{
  "n_layer": 11,
  "d_model": 128,
  "n_experts": 192,
  "experts_per_token": 4,
  "d_expert": 32,
  "d_shared_expert": 64,
  "activation": "swiglu",
  "moe_layers": [1, 2, 3, 4, 5, 6, 7, 8, 9, 10],
  "router_score": "softmax",
  "normalize_top_k": false,
  "routed_scale": 6.93,
  "balance_loss": 0.000108,
  "balance_bias": true,
  "init_std_router": 0.0286,
  "lr_router": 0.00103,
  "vocab_size": 8192,
  "norm": "rmsnorm",
  "norm_eps": 1e-06,
  "tie_embeddings": true,
  "optimizer": "soap_variant",
  "lr": 0.00418,
  "beta1": 0.95,
  "beta2": 0.98,
  "grad_clip": 0.5,
  "batch_tokens": [32768, 65536],
  "seq_len": 1024,
  "train_tokens": 455500000,
  "steps": 9370,
  "dataset": "wikipedia_en"
}
Below are experts of layer 7 (counted from 0) of a mixture-of-experts language model. Rows are named router (the router's row for the expert), gate (a neuron's input weights, with its number), up (a neuron's input weights, with its number) and show model dimensions 0-127. Each number is 500 + 40 x the weight over its row's rms, rounded and kept within 0 to 999. Numbers have three digits each.
Before each expert's rows: "comes after" lists some tokens at least twice as common just before its tokens as in all text; "gets" lists some tokens that make up at least twice as much of what it gets as of all text. This comes from a sample of Wikipedia text that the model never trained on. Tokens count by the router's weight.

# expert 107
comes after: ". ", ", ", "The ", "It ", "the ", "which "
gets: "was ", "It ", "which ", "he ", "film ", "He "
router:492571471508549433526528488484523546506458542485490425539490549507544562496543412536438506548541471494544555470613495461527563536449519572499539529507416456553538484516500476539444536523555535518488499459512491521448476460471587415491476531489529547516453470446465478453428500558467458509492586488534537507488490488453503510478545454507494483475465504475516478437551440488458483487553
gate0:500473503582495468506536490568490460542545453455478544442542425472560498481531488533477486499483424521516461505562484538505461502439554507446511527505473481529519549425594406455458556464478494522455500514517524486533475479451478562498504481517591502442525400469555431486484517478489479524499504462545484506459498474482502505515480450477516592538510547538529443474474466391505523427460
up0:506506534521504473496531538547469505512522474496542429461502456494494578470503526478434542476459444508521452502512555509451438565490522494476527532541463416541493494464632444446423490518499536556431599505468459508553498454453561549498451526476614490470533428506506514564529573482544514507470489442478522499477511493468524509475488460485473507487491494447462404492503480453513532460470
gate1:494490510397430474511513476500537549529469483552493576492444495487583546515552611523457460587517512483504507481479513488521436466502486442488502546460506553509442547461515499448479463394484515463545519476515475532523489499525529511526521461492472534515508548515561472520494499522423533439534460463500459536497496519583490501518548527549422506551574518511505572470472488418434473559447
up1:525537528551451492484518502408494501575469557483554476463571458529456510459535508491453546486481479430429497552532500506460470460518507510429474476520444459491503577544519507470526559522514514519453477531532481537503491566515476578524440559532470459535521518505519481493465550473570479507503488481551519464469548457463495557514499489557539534472476484392567473496601446489545580412505
gate2:460507473497532475463494515512543442513502493480531518549507516514574538469504486575520496535507565408494551479509485497514462535496527533542479549460431511487458497499570520463485480498510525584562508548470425409466501470500499543484500587501433502524528517516388486482511520552474483486472601507500425558504539502457388466521427510449515551520495460491508461569454557523539506532446
up2:553513467513514489523432514484522472500582506458566599489508526559473499455496534580524482458501573485480492432474573470478472519500546570424567445496438439472463550537520544507527531506499514532444460477554531476511479555500472532472480539424506467512493494514488411481551464497517514470478525546487499573416425466526482486456510439464547516476495513495584439559491443458499522463468
gate3:495469464500432515515461494539489559456400453495483566496572525449431480435451522561498476526530501486499512557506460503505537538478533491516578479507564488437548546571525501468516441596512442529383527556460472538466506544505511496495446482459517482502539462570506459465528479474497399469479489455453498503473482502458565471560516451483500540491526470488498444568498502483574457501488
up3:440492468445501522512429452493515551480398510526511512498545536419448440538550449540486491552540465461466534513578493509475515506544513510531505517454488496445524545560480538497424501598503482518458539531476499479455502489468549495454439508515565484546570504523528430443558490520516401535517499439471498543473495503496488418501491496551435552536538438495508484535470536508541417496437
gate4:450511418568486517574493537481464501510516469480500464398521503469482509484481465472523449508493552560554509555519532559472544459519546506419525552484482550555454479505480502510490526588598503482424515468551553572428497492518554496491552390510469536460532434535529505497486503544544506524479479510482470481427536528512491539560487557509567448476449519466538545512489491546516548455528
up4:501517490504483497465517401572512536465442516541488540555450535453569508480451541523472476536463519437485464456503452509487540456492431516523475574457513562544489566467497472462486566500462505500572543501487465508519496570571435420460513504533465514506484590580488489505510462500497546485469512475525547513505495519462510461550509489518428518601453473545550437492453546423509497572461
gate5:427463471557509499447496450449498457462518489524488526518530526531511439512542443543465478533468501443425481527478440520524580480579488464492495506476633495442519549506608418518512471446531437500447519496514539487504486486427437506488517527465494439522497496443433513530466464466497561567498422441551531499521538475540509447474535463476512479488457463557469470496487465500489458450471
up5:532554528506453544528489571527490509500480537544531514461473483513508545451456509485592544489553522552543495459526548493505418522486523557472540461528413472506465463506398551511517628444539586454577495489476508554474518488542532476498450466479514548473541433510558443485539546498496473445478561534436466473483474526485477495503521547515537502494481516499483571511519496564457556566529
gate6:489444453473553500530466578553443465482494482488578475503438510498491524518586399450458507533431431579519479495488416521506459493481471594481511528447435495464486496469450517555492489484449543507543457509507523469531552461460517507473572474505475495527433537483496509480521517455503516494480599487511517489535494495502469414464514497504586496565470554556463503449443565481481537518546
up6:552507449525551464595488571523510478469495565502533502484443549522436451493564407436496490484501434565482564548543461495471530467517558513484535445458444471500501488483464501506534490468489511537469488394523540531455545468532552476466495431457498536496462482493449496498483487461499478526466523498485497471466515536546519443483540489599516505616461602544447551521528532480476526518520
gate7:483550420479496465520549506506472506509588507478518466536482453448463526571490451507506459540457413520560490404601509538473481500477521468526450529522443447537480485497487470532461443461472560535450477514461556532538502548444571462489473492540548555530462517521543511470529551518573549497505516502554562515473546452516554466538481475515515468561416502538507506437553486520424541461497
up7:493506563522570516493449544467472478469523450495484532519475532514485531414530550488483542485441575450420491497427522511512492508515488510518530443514557516483461577507534474497547585548494401455571582516541467469495507468507502543547541548469456442431546527536491445583502494476468462513537534487424475481511484555484459548487541508466520544452561495532455508507467508447548569561484
gate8:485436440485493462417517491536556549494406525502501508499457503498537529544474483516467579525521450474532508435452524467480494547494518480506572433549521491479480441455456472525502490540496490519473474504451489512490520530562497422529515467492566455440498510493463477517502485484413530571449483522534621495568501609484571543498475499479452508534573529501498506598444473480539491448505
up8:547448488538512515485520511545496524506508450473556485515535558489478416535510492459517518418526440510544400497515460479455559549534524510496570440543478515455523402560492494537496485552549515469458488554561544565484453486535477439563571476457593461489503511487500497503469463481484435578537518542486494517540459535469542538520498534607452464466559473505437529545506490537511521522506
gate9:433500509557502454402491491454477484566436534533489545582436507519488447515512399553535528537539460521495474458481507495482540474493503458593530558390487494521493510506534505512422443500481438526560494497506545494495491470542504491442559548458479475479544524505508472473458462473485553474481576535556467422508499501414466446549425487478533445472511555521484518463470508477496476501446
up9:485509486494426478491530543486515555482558490534586536451539488449492467546537501455468518480432477501522412524580483460473507499486510539529571395534509516502490528433451467486526506586474507520438475548510482516469486543529431541559486481474503511519456509550506533407519565513506494623549514466475500512589511495489534560464537511513474442553561516534474538507497513490574483537549
gate10:526477460433479450621432518505544546483567536431490541540469569545498442500548535513499534564490522505536499505477479492531503591470518508497527491497487481453517475473594521502553541496520555531517522487477558481396423451491471564466547520498509391494495505544512447463447478473538438530520539589461472522552503538509493500471516496514525554501543526497513569491506446459447506472476
up10:619492518430516429523475506562512553442519545440515476518568488477523456485497523536471481498488509537531558420419549476488502580534501497472512487505516517469518462453534476450503466508476566523485496460487502498444432432518463552476473497469491469557574539511510500462522439467507474479565571516506538548477499566504474563485499457517486556509577509492547562456480403401486522501491
gate11:466500461492522461468547454537491477564453577524510515493454470465640556542473527492493476548490500451464442503559521529518544544434511512547529492467463539525527539565411506559507554484454549482590463549542504478544487499547475459507474481567466510463446481491469560481475550456491521543474528488510470529543457528537457522501573469511390493475550509496483497410475547505512479460497
up11:412448452464499430494495475459509485487406571523545455488531492471544538512493634548546470494498501487475520531500595514539501503520578497476532504457485495482472502499476538525524544534457496453571561466505540470493503511485461531475469511481477439481521575523513528532434521549477519572447408437515510527468422539539465542458586475489512501446550538480464486485454483446538510477465
gate12:480451413504484490508478485533456452477481493532581449501469464514581508484489504491523523450551483472466462501522511490505457513553486507614579542535499496549529512496464515531528510479491463531549503540520536442447484464427476456469516592497507513516490495398548572495488416529538466492475540509447566520556548481486447518478476446503471543528525459544567504526468538513479412560595
up12:526459462505482490457474506517530534537548470480461511534510465504521491514572519528477507514485468531591465485548539448446525541520528481525494554487508454556522436546571563547452586546492473475465457456446558516471492465453471477519566504574515460508522443394545457442463519527558435537515574477476526462489571583510501526472476476558549459508524473460563515470489503530492428433521
gate13:474515443527443478474520520474433497478531531548486459518454484526533517538539476429540523523551519457416514528492492443517492475469442566458519552464527527539439462439457512455529568522535546514499468478425539507455516437504493525505532454498488528458486469576552453590472506446533562477450496439529466483474465555470539510496529466480492498594479565519549408464528459453478446576528
up13:550466588464485507571494528529477551567484462523526499438597544506512460518468523517486423452480519485534539466491504523451498632519575431556473467504468420534528547565502530506419495540574470502456492529534469472438570572564436453475484445555553482491504530507500508456494506482500501467497454541477514478494487526476517504471490482507454448468524458491464567535481559547519511506479
gate14:520547434502458406486474497508475498562543512535427470506541549545493531530490505584522522468459452503543568452513427486557498490556486483567478501468468544456451571467497526605469565521494556520520484474511496492479559464501505467499539501519548412493503429531452499447485523585500506521507475543421516511527438513521477502443470476505493608505492532535532536497502531537465526404494
up14:381492394491504412442538527520474544594518439534455484476530559513521572555485505546483475493487443497502515479496465496542531507479435501519459512432514487432485536484538513498451479500531526545523521574496495435512511496483437493455503510535559496485494519591476449497454534574548509535475505566449498489480482516568462502506500495512466598566538500509524476488473513552466458434432
gate15:462582503468519515521440470449580557516494557461435517533543479522437473464512473518500511528542484587453566527512486538530564515524491480556519598387466544499549494441490549520491531524552490462448500441431519532501451523522609484487456529550518554498532488569471541461524493533563481505560468479560500428529506471509506424510473495534499452465465525498510488453489525533463507487498
up15:555410562495525506420552486514487459512537451480590499464429464515583463508498495489527517458499497439535472479510493406451394486473520493479516444637472533482442528530490470516509469553414535504515425514519470482521522525510458510540592484502496539508496567467495519523507546482505498444464496546483550536486521555474497482515472536484466462506536521457509543511502509436599509506498
gate16:504542554475517450494507557477460505495521515527486498501509487523448471467559450528533614486518485581479513562449457517535583492532461573559500463423501412522519539504534532539449562510543553508457493515468543510439510496474506538554533520504540512498484495521508527470417508492476478470579478478528441489496549474449401465454526468530552549509537503533506463453442508624462469537515
up16:511506470518495568465522526526553509455433551500475493473528498524537539497526506440426425571499467450494465468538471514464447470522457469446444542529549573511480525535455503463511437484496502443529501512543447498511497567543558484472441468494502498535471503450503527538539518574498528542372537474468548496517454507503559494523480576496494438481460463472521621539511460401504477531468

# expert 31
comes after: "the ", "a ", "and ", "The ", "-", "of "
gets: "sh", "sub", "long", "-", "f", "fl"
router:535458559475546516515531519477461483544496427430464531530505503519477402594533398476472552488508533493494555487505474463520431527510519506420445477517557454481477458453509473457481564497466453472498530540498474482554513482474536576470564511520469441519498568444606477487557475494500511480569506500508562497556493571482468553469549559532444464536451464513510506497477538478506541563502
gate0:473437523501579474483532558501477503466490497448551494561542535535489455511523511522458429402542550513535476570548555544554477524480481494496503476578439560527446435495497483503502516467487561471499491519516481519472435470476510501533470476548579482502557564513564464512502441527516533531581469522541543555482509538527568398531486507436476475556444474507510515545480551546500524427561
up0:544570441526419473506479524511566554521493473513503482445497501558525489515505461497551594537449437438506555470447517444584593515505509572485509428447477489512481574463500537484480438563552397480507512490476459561546559516482524474493482526460506507535499454511478536502545537498519509455397491509500518488526494456510467575508507486554484505409520575518477462487527502481519492511448
gate1:489488529508497508464480543505507455405458514604555522527480455479539479452400450519452500506466530479486490449563501455509518468491409497526470581604509429510478512439455487555490497478537450528480544529466453468488477495514495498432532518540518486611517508464422547452498509494519489491549475518422509537474483536498557486512537503559392575490449497485499507498532478518437489497513
up1:432504489434509450547463497473494486530503573492460461539542586421482540581570532515466477495482487499514473542439502510500453490479465507531626463540500492520490518528530469423496447579500509482523488460523480541501530530446465466515525539481449525523475417501529440507519505469537514468470430500566560462464459562543461499524505503451573433489494551538477533435450460567506443502461
gate2:453536469495464541497454490413515522507505433487445546490450504516438427509410481505481502436479544490437436567450485488502491509538544488510441468519500559401465445502561512513524435444434506480415512519463456517469518475499491515497495462492553494499453459445512444474518533486442537521510507487516436506474430457495437578486509554572470492484450476437478552515514467491484426446447
up2:558480539480483472474502584468424516514489450555521540443496484487473512484534458479547442486534512487546484434544490437539475527540497482502434452517552551527430462517560437488437494554511545501547446500526443557485520467492431476546474466486486536592472493494544449459429519543464557572477519579571585461505458467520559510481566486504531434518439478494464515499529504443478513515492
gate3:472469506519488526501495513509441457474482480492449600447498425464481523489476535540519520499516454502520544473542528504489466431500516530528516539513540416487447500454559490529547487602470492463614428506454504530485514543539469504397478506534434477513454473487488423557566558511492564540540432428473554518447486474540477510503517513500511480478429520512538529438547530496491564452553
up3:558524506451487454581466401510493476446498471470530491460434476454578510509514478500516521529526556440516464495482525443486584494497513430498423512508456495491442572543452549469476538399491499610438464512494505501480466531517466497526504496455472426446538499507546482480493468473433480505469464494541358538497504550500473552533455546469523456472504538471509489524499490497500461539538
gate4:499487528566540523448500496519510510544424506422527594486486580456540455493524515528544507520486519480574506543518454434473552487547400466497546492512489467459482471514477600476436477475528515504449558501415507465438475439438513468537468503523488490502464490508474444484494552460479523554499481502427513573554542529479502441500449494585494523413509493488465520599492517472517526518474
up4:489480482483479487460532527519431422484529551499496541437467495546532519517544483453459446476541516538616479504538515516521460430507558522548458525522480513454479550516517551478507489540498580510475480490501485502444479531456617521501513516419513512496560441459429548509465456467483595488529472490492526499504519475533444488469531537485620462613505496514520445492482553453525534536529
gate5:509493519522523513471473552526534503521526467481462508446464481495572481568491471493579550426458516454490515506597546468522485601503474493505493476441445538447554432486484486548459465504501418515519465548468449533555463475438503554500507469493505458492487546480520518560569478553598437477508549521484537464496462366518478431547472541492521512541524474517554480559485492455484492471493
up5:545581476501463494482545502425499526482449530539498583487467540562470482465454464486490431570555544482549489449402477566497471532462468481513520470544460513561462485513485518486568516476522587518538473524509494483450497540511476428502514471519482540507484406500508501488448442450428524551527487544494489504575486582436523561512483433505521438452505485441469462533551493465552488440502
gate6:563543509475513491492570529467525545493446521438529528533466526542526549541439492553477506503562498471500487466530484525489466491411501442494532435453535518500525437525573534512490544446474474526560533558508475529528572538506509510468542496498467469485434504487546521509540408487451499457513607508494479566577472478504471467478485545560521461520511555523470499484530428370498487586527
up6:485487476451546450429528580431437454553477453495477513497545468431434496507459491481506524550435488534547524517526477436506532536499542528494521522541455492548487581503520529484547484499480512507433420525449555459527480469497522435470462503574489492496534538517512502468498556577483521510451504505466480456461539495476568473522383482434463488576490543586530504456536483435455541456517
gate7:462509518519472474520504456520542551518489485505476504519579475471503475473445443462450456555532510488393587415493544497525490494545486510512437545556451478543401472433521549460491488577529525504505523421534550491473514525636483478534443566503581474521503493507522550509434437469464507508481485529489536473493495537471480571520565521525482454503490464496505426542491485468536496484537
up7:516536497499557541489454565489575473496505597465452501479451596484548538496475515503583548532462536479546451503511503473510480457432513522493502485449500494427607535508437529503528592429495483544465497540518504521573518459482540463498508505441497487467471535517492507534455502557550543524567533507543404503502469461465484495577479518477529547493480524552529567539497509560513551509421
gate8:493501506491466465465560563493452512460420489504503524487456465505523511570463509514422528469540395455428553527503546426484480536513456544495504431518458402440497512501418481548499473546476540486532466490497511524480527513492494534494521558552468534546524499442499501448537439524506586451490481556489434553420445460459464486463484519490490449512421527508532493440474468518441542561514
up8:574510473484572561502477489507560469536540546517518462527475486439457451431499522500554563461481494564555512495447525570463476528487555474508486579498500586511517538536494459542425575571535543514421503491485553426523495514482551457476457483459542491478537495539531520472411519521516483515572477484481491496504469508573506514523487538505493600530467560492532535569569499492555476452526
gate9:544497451465471479504544565498442476519558378452515529505478436570471492463497468549465427453561457522410530468503544519508522495466545550517515438411534525469432469533498453551553476512517543549499413474497499471466505487483499452475501535506496494510529495539600522477507479492378518493479519434535539515502533568501466479535525519460558429505498492500476504448532541505541530528468
up9:571515508395477542464511503508475539440480433545518527495503469518505486505470507515527449495460554447497532483538445437556468466574487514518542579390464486487567512537484476450533488453438539521514532488530498468488506509426571461524503472491464479470499508487456527424563515540503456464451498551473475516537553519535371506488425500505545510428544527514596487467512517488473512507533
gate10:474453550566515493484500452484532533547569485494515536511458432508476473507444455522512501549541470536499491507454539522474521544517533528430504496460512547422582482460528528495540528453524463469517450457478499468507438560472528513527514512434539485517428477519460420509585489465460484602449460497478482487501482571426495517500401598521554456539493496507456520478495521451563591517504
up10:421494515520510488562557460479492481481531462468553557550515530472420500518475477493468471484434515496559506489550476499487550461442545516487531621517438440507568505511501454505500479534485541465449494534489505542465538486467509441537484433525536465528633495487505504475505499547507472570531499487452487571457485563473559406467519525420555519495512430495547474536458462490572504490503
gate11:529454479518502477488440449484516474557426471530497514471504474481524441480527471492507476545494465526491442459466495482536556505519422492436491466535508514435509510475553497540413561495513462467415532498508420537613494501492464533468487515475523510506458487437549517529510447494558588425567472490552509501507538552485430493492538495423461469506455576519456434450532421506496510418481
up11:534538465511467458473534457459453501497561502478451557492465516480429572532552513505496497497438615567552481550529479521443517472408483518493535511588478501513508456466536542459518484507414541428507455512456514510450473490517506497505491432476534522482576462498494518474492503520410543494488488461574524547499506515501479521548590548440550550511539557518503586464486516439548532534512
gate12:578543503499477517488569476544436472515497461481478468512522487527562471535503486434464507451459470470488526524472513476537557491537519525513522490486553476571477445465465511554577508496528515445489451500500467507487492589439486453472499508573474460467487519520427506529488510550521473560519495499547465512460446569516532516528542383544440507531537539492443550503382572395489513557479
up12:457535362560425508437533489493515435488465490481465397464528445502559525560542525541499496450466500459467585512490557512482526564518509482500469497478492410512458531473484499471489523529498531494468511471580499522517477601493455517460513443512513457548558479500504483436474454471484516508364525485543542426504486488460489527486533486512468514539472434482512515519552529528501479464535
gate13:469517530512495568468510476482473490543547451513528493527528448466539509449500474473511524665494480465487465534564553485537505466463554479433464565511469509497506478494457454526494478478392552534513575543512546486511474568551478524541562474494562493514422569539484473506419475531426530526492512448538467431458482493535514533567468507533581522512544551479502494487467538495519528481538
up13:502442550477526554457512554491471492540512521515528541554462501426562436527427502502397525511513468501475528476510510510581509530626520574535455460477510496460538521538486491490544485534567537554510511541452511514421457468531528516534580509513531429545476476527482429464460467468484488508456583520517443416458539564519491498487532481505513499523492526504493463445469579501438491553490
gate14:474447461471504495526512530459511518474507516497456506480506501532524428536568428452571528451490564479555534445579503516457564516479474518504538433571454572422464426440547546503509550484490419445555479484477525483572493445549462530512485475569501484533486557540519502481446422480525463544570531520480538473496460518511483509507512458576497458462427544527530487503506499512539552551446
up14:471516508571471432466422494513527452505547484524524538465477480590570516407527498488483460487567507520429550467538456514502491588536462531491486458627467501416500515549518479522503494579467495425458486501482566489480526516450613487533525506520500505558503404551511493497601483524544461471550495478470479457526537467499507479526502514510544519504504484540542519533525469470484505535509
gate15:498405501565514520461450618488493538517562478488546450563520486477545484506509466503530476479441578548515457507472519560543520492507495512557497492577517495526493524507497488400479526516462567575560540515585511511469483560508469534476535544512534503502507548566520518500547505501573514444489500469515528483473538593491417507512412568500548537514513500530445494553556520439471516495474
up15:459467521529497475540505577454450539574551510525510557487501582491551460402513490525552514492489531491512545493519462483549542498532623540467453491452481443487518516539501519454496525550510549487460444447511605434464475536530531557468412450496501443423478489519528496526470471541525452424540458455525506475534553505498495484555435515478542495466484464498526462519442490488461555515462
gate16:515465501464516526555488522474547418509534516520581550544514449540500519599521475450466497463472443508506487448545517444483434580512505546529499494508483426520458545501547514557476529474439513418529456463507512500483469496475445477459548488489485445539547556501527531486503421498466529476477495433521431497561481495430432484486530564519427462455488577526562438506463516503469429488556
up16:464493425449548514496476560497421462509476479466466502494419509479483545440496517472478447514504568526455565508524509509503539562568525478495535511477425495473483592599459555473530586526455502535516499515587512433479497502558520530508493565529489565543497498514464547495472489532476464480541485523457483482502482501550528498546482480639438470472474507468519514428474514497425477544546

# expert 127
comes after: "| ", "the ", "; ", "- ", "a ", "==="
gets: "-", "play", "quarter", "–", "Quarter", "Semi"
router:486505524487516431495395607523458457523520446456493549502512557543507476487529534464485515542441465577497470521451470507582532493546543544466516547487502485444503439520547485555528582518508503445451512563497446455423569467428546560503573469510470421492517512523470448502501460522449495550516561495457497543538492471500479486437484502473502589455559486507474481498480458517467484542483
gate0:485559501532486426488531493463442453504436497504528540471486444523511518437587457467545531499478477580534562504408528541506472517494452511487484509460470446449485507504528567512439564533588432444490426476491491489534534436469558573547469512513513527567526482476525514494476500549455533444488514572566467554487499515478508434520530547510492606516515488498532435484473553545464512502534
up0:519596547465514531496510498395482522470500472491442512494517477520501502559510529481545460466470527476468472491581517496382553481521552487509504475522539531517491414534504416491535541479546561527505549521498473426485473533553456488502478554527589539441576496475467433490479513540471489518455448556503478453518460445577540448523468515491520388547495436483528525493530455469489495507491
gate1:459481475495505530510541511557479513526520487548530482473574467523576428534478466487506529558517447530472490432517498430567548481518509485471473509459556503464486459503532560481474473508513496609511502631462471546527484510506506492502560468494491435549473558549565458484467512563446514448591550584497580475539545473459528494428452543527453475446491482529486495517528447508541471502516
up1:464471513460522510482502560493560505494514497466510395470470425563508486448565549492539527509492502442479473441525461536566475461527517453515484481406464510523430577530504478440433484494497448478511420472478486496504468518495513423483504463526463525502479482487576531495522509525495551561504512461558484477497543436502557407515472536506471554511557485438499505564559499512483387585480
gate2:536519527521452462534537512473451527519516527509482472433476477508463502520563524457482504578523507501501484540535519488556539484510485514574522565425528496465478583403508559524545535486488452534514468501462488440407427475471486486529351503524479481541518534522483463455540556456524563538502511511511446549449443536530430531516466477519479493443550464459481512467411504478472467447532
up2:480554556509483504603520512514453507456475460401548478460506505472511525579477493510518467500443495516526476517510473492507532420549488489450393567437473524477545439508497541485428458511552501535478486568498479443503486526586493532448467547516513479492477501474533485474510560498494522507520507523519451562463481428561502483534466470489497470470456479475484558529432527464509495658538
gate3:455485527553509501467496556540540459552464543558550518532498494507519457530469468583465556514479570528512464518471497404497461500463490505505474425554483436462526598478505572532535584531547480483463510429488512526451512463467529457529498445497510510456476527524407555489558509504535534469513480475496563473457589505536456397451499564474491507472504547570526527502488463568519480493495
up3:474510458546445438549562504488555546505552443488515478486483513418547491531475519454555530549522444420418472464526502512516448454518522531477446474548555547544469495545490411508499467491504477533460542505493398476583494567540454477476471534521471503511418515458549468426454476506506489514492508522533518523556468515498538576543549494546539494585467472507486462542463486487566471443537
gate4:498505454473499521514463518453443509521579490529464571514479527439515440455434505464506497452550505500471509538498524620474452527486439548565442522535488519460503525478515505503566465539502451527584508526481555476491491474450482466413499509445476509509563470516446543510469455541566545539429474554453544596504507493538465514485497540526568481492458474505492504532436423438558446529477
up4:489420499487510562395450461527457455511484502493474495519547480450491510482511493452470429436572439527492533551440544504513528468479513546532470482464510426581526488630546518564489469432470519465533471511483538505528538525523446553446431473532405474498499515453466502452564498494534466545476498497538476513510488481473485529486498575532520468418518486518451486469463562441537475460498
gate5:473519468467511458478488447457533470557424455435445468466421413467475476428468478461494523545522427481483453526547483524592533462491545516463516507469479485493480467531478535557513500551575453490516481476520491474476509466537485475498528517512599424531544560584512497513508463515542461503503452434487587492506521508526473449492394458515461531454501480472483526522531457489479560464587
up5:544550544450521525603476487501492450525517488514474511495467489498555580508435507533475465498480515496471491547518555570486441556513479567538582462469485485497549532545452562548422457438510485492453436489466510545516522455424507532457484508528488431572431477461472509559498469540522441465521453477504495491517502521478458537513540510495504514493522543514566544514377448450583542470514
gate6:427449561438538446515508551516546537479538553416476418488452535537543528493556509479569518475417432506497511465495522520498470513473488457484421482503442464466463465511455522519495497525507537537494534486454429465489561502469461477561513451535475511542478471509495538454489464542462494501529482413507532528487519504495575525546480447461547442510583408457458484455605496503507496564516
up6:445506517468590555531508521518526527467514503423438420481472577485495580435504489446511537465503503535411500489540472512548446544510508558534477456514419450483499439462489530567473440586542479543501540458476516490490583513550471521518554512511487433492508481485514577495492586494471491500527478518502530570439552497473575519490429527495486535521469439487437526463509534497491531521548
gate7:490475469504470512475528506496511580454546466423599469521548489439454474505521507563496517489495463566529523483468567509530516521528464577448481502493469541516442516506507462474413512493570432493506571474516528513524440416549486564508491552500439484503495513571561498544480534592453526507492553555486513521583497516515467483432557492574547522498540535424555437528532502474500501507483
up7:497484492470493454508511546458493496498506437391484457500552436478469494513573472481462528432459533522524495499557499435541533445414489493498517496473460532527432503520495496540463517498495436487491482448497496495521451511472515452574477476606469508522500505482529437513496488541525451589535503487573538474567496437526515561467515511489555571468557583493551554512435592497585492480500
gate8:507467546529485522459481606556511502503583476522547442500488477473518576493484495533507489569502482506562540484556508482471572512568447499511451430511503524493462540539441516436506419522431482469487562451494526504611528504434428458515513532513527494557501491466544456462499538482522533441476536525521521456546495490504548442492499516495419548503525500478572456564591500532512493522438
up8:518480472458554430447504419475534476482488528540462535467506502458465520454620455529558485467496517524462537468521441441523506492427562537533552448537548490539475478531448471527512542468504552480512508499470540490442497469524533488513543543523508525481529503522515522564499457489477431448558511467531531530498485490577430532540504480433572502457444395543459492447467457448580439482491
gate9:513449493514492577513516486514503537518494482550545420543523556471452523486559521546461438508465456575517509485538527551526557546464499453498506553480491470513476530566470550575478475535545443458497532524521402537535517574575549505480611439539491544454532510529494492492485510510528514454429497536488416568543536485517516484517508446518501565520444475574497474492510487599497451512494
up9:438496507499462480506484538475499594479483398509483559517409579492496553562482523476493537488481485446519493406555537478538542501535475482433538530558428481493470493387512448563523486462519411500482433536534482484548469519505513477440561453494504481487483518455491445522525468535567504458491482463534504474519591456484454543512467456489519529450471499523532476512518540524464489428558
gate10:484449485574497461459508475497525565497552464499409548490497571541483496455454517496507443529453474556542521549442456478481505531520527527515499455467458542469520464403543525492565505526511478465510463483426518461478456478445502584550439471477533508617499505500522410449513503485475494477533470489459481579495448426408500496462546449524443502464496524513466516461494510463488414513475
up10:458470505443507558424504502535497475500515488547491468515568517479527473509474446525568522542449476536553475444490546451561531576463537536491480468472517427553482529574455453434478471503503488473417501486466519530430454474508529567513456411546453540471572543527529567498570507477512467438497522543506496461527522510505490544532568463557546503531527507460552503574518550529491580530552
gate11:511490496500494466477537466496455464601552486528537471508527487560536460516447473439510478552423523443480535407499419444532518468447491478429498496494460544452603471515462408535510499540543597514512526556469407445522517511461492532499493472513512489569463501410477504489484452542532494523486444487423467536480460453488520519532516551476519500484502490532514518457433504554517510489569
up11:551501521449465517530529514562494547500510494522490494450537544574533475500461529473506487527445651545462531448461501527460509437485443529515532543462460434400523473453583513516493549500528520534507502556481530549557558557477577549507519474487473549542433476485414543487524462522455475476507505498477423538429543493455487576521499514463521462503476493463490550476470526535510508446526
gate12:540583517541534476498485520583501480498496512453430452418531439511525519485492525467500454499552551540498531452500460540461430474490437443453473451470516400533378532496564542512446551491464455547526505504485482499480475478463523531512541520385487516505460503521443480485434512470505560538501498480425539427565476496427489552477521507506458497487449500567469511492502500485462486548482
up12:519462526456504489594501522442522483422486478508492527588478515541430542507533477550467582512482552502523548557492572459478466474538565512502412449494467507522458484544549507557465509508453549491471459476581521504551491547457537447506566500636533474472516516498557484472529501558504489469537528482521500491471554479547505458475511450530419552561535462482490526461493555479530520531456
gate13:499543442472521582512489508548500415518550583492505498511435508510598540524565561488508488481442528524475524554487523486540519495499503497508558535555460528515499552454575576503412496479453504497416468600494478508490478510526529483512523483520519411568496419520508517484463481565518427426521516528436512517488514579479480461503484494476497569518453540504522464464492460460452520479560
up13:524476508508514496546477491537537543492478475540486462519487565445520506443514477515534445495517497457464531590475491465515489519521481500482448483510575593532561436484500422522583489532496545495511507452499540543481588491505467600488464513430481525442546480485514485534549506442454585503430458501504542504486479456591518426536459563466562477456524457502456511516551487457471561455570
gate14:482468511581450508564484605544497525601502479538555516506526490521518595528479437524546537548525421510581538515520524548463474539443564532466529511542467541557465455465518463509478547496428523511448478473458481459455522501459502484486578532544515463533505452492537467549441461486515501436479474432471529436506505553491439469545533476464500527502495492493548427540518433464452513491513
up14:520455477457508555460494497521456492485518530472446474547434474505467540493548514495520447449506507530532556531499478491533547432587536476463567562431455513476483520482465533489572489493587429548505509513539525544563488450457483468449444498490435457547490523433482506568434455454548482527504514513524511566520487464493530531455450523528507568545524440470426519465482590531552423525535
gate15:518519534505445490497499477551470452486509447457461490533506488540477459494439540470570460449524532486600580503577452503515484534560523520511477501444493457477457466439487484536559483491591548578553413481514494414513511544500531517478499503533462468519509524533466472506534453554520446472507438434481516538481528520482403575514463491433467437530504575499523525524490535492464534461418
up15:521485495474523444543470515500552507498478492472460496460521456514531517564564551574452488555510524470441481444543553548478517466454498461529536513512445513504476527539539532580519458467431447479540467425547521505573502474518522487435553502519498571498530494527536484488453613487547544454467473523449458549512434483484578446489515492499517447500469457541481502485436514439443487622526
gate16:527488556528505503464477442507563494479457418550495563517435483495464478494567485484504490518583523536506481539484512511473539498390546504456498479465519525460520486588542471503543517509434476490449552445516480519500529529514541514484602468538536497485543454504455542482473561497502552434534454502507497536499497483484478422536512491476451534434528470547463604547567497414473399520522
up16:496553512512482497521602523514579483624552526502573491464502452477533452538496563489471589512545451503447500506487525525527474509520479511429442507445566574513511531509473464461474536481466516491463479465526445445510546488496441488565494594582502528485464540540535534437458434521481531509486496410504464472514516430479491524504498441548476530529517482468559538520493552477527470531550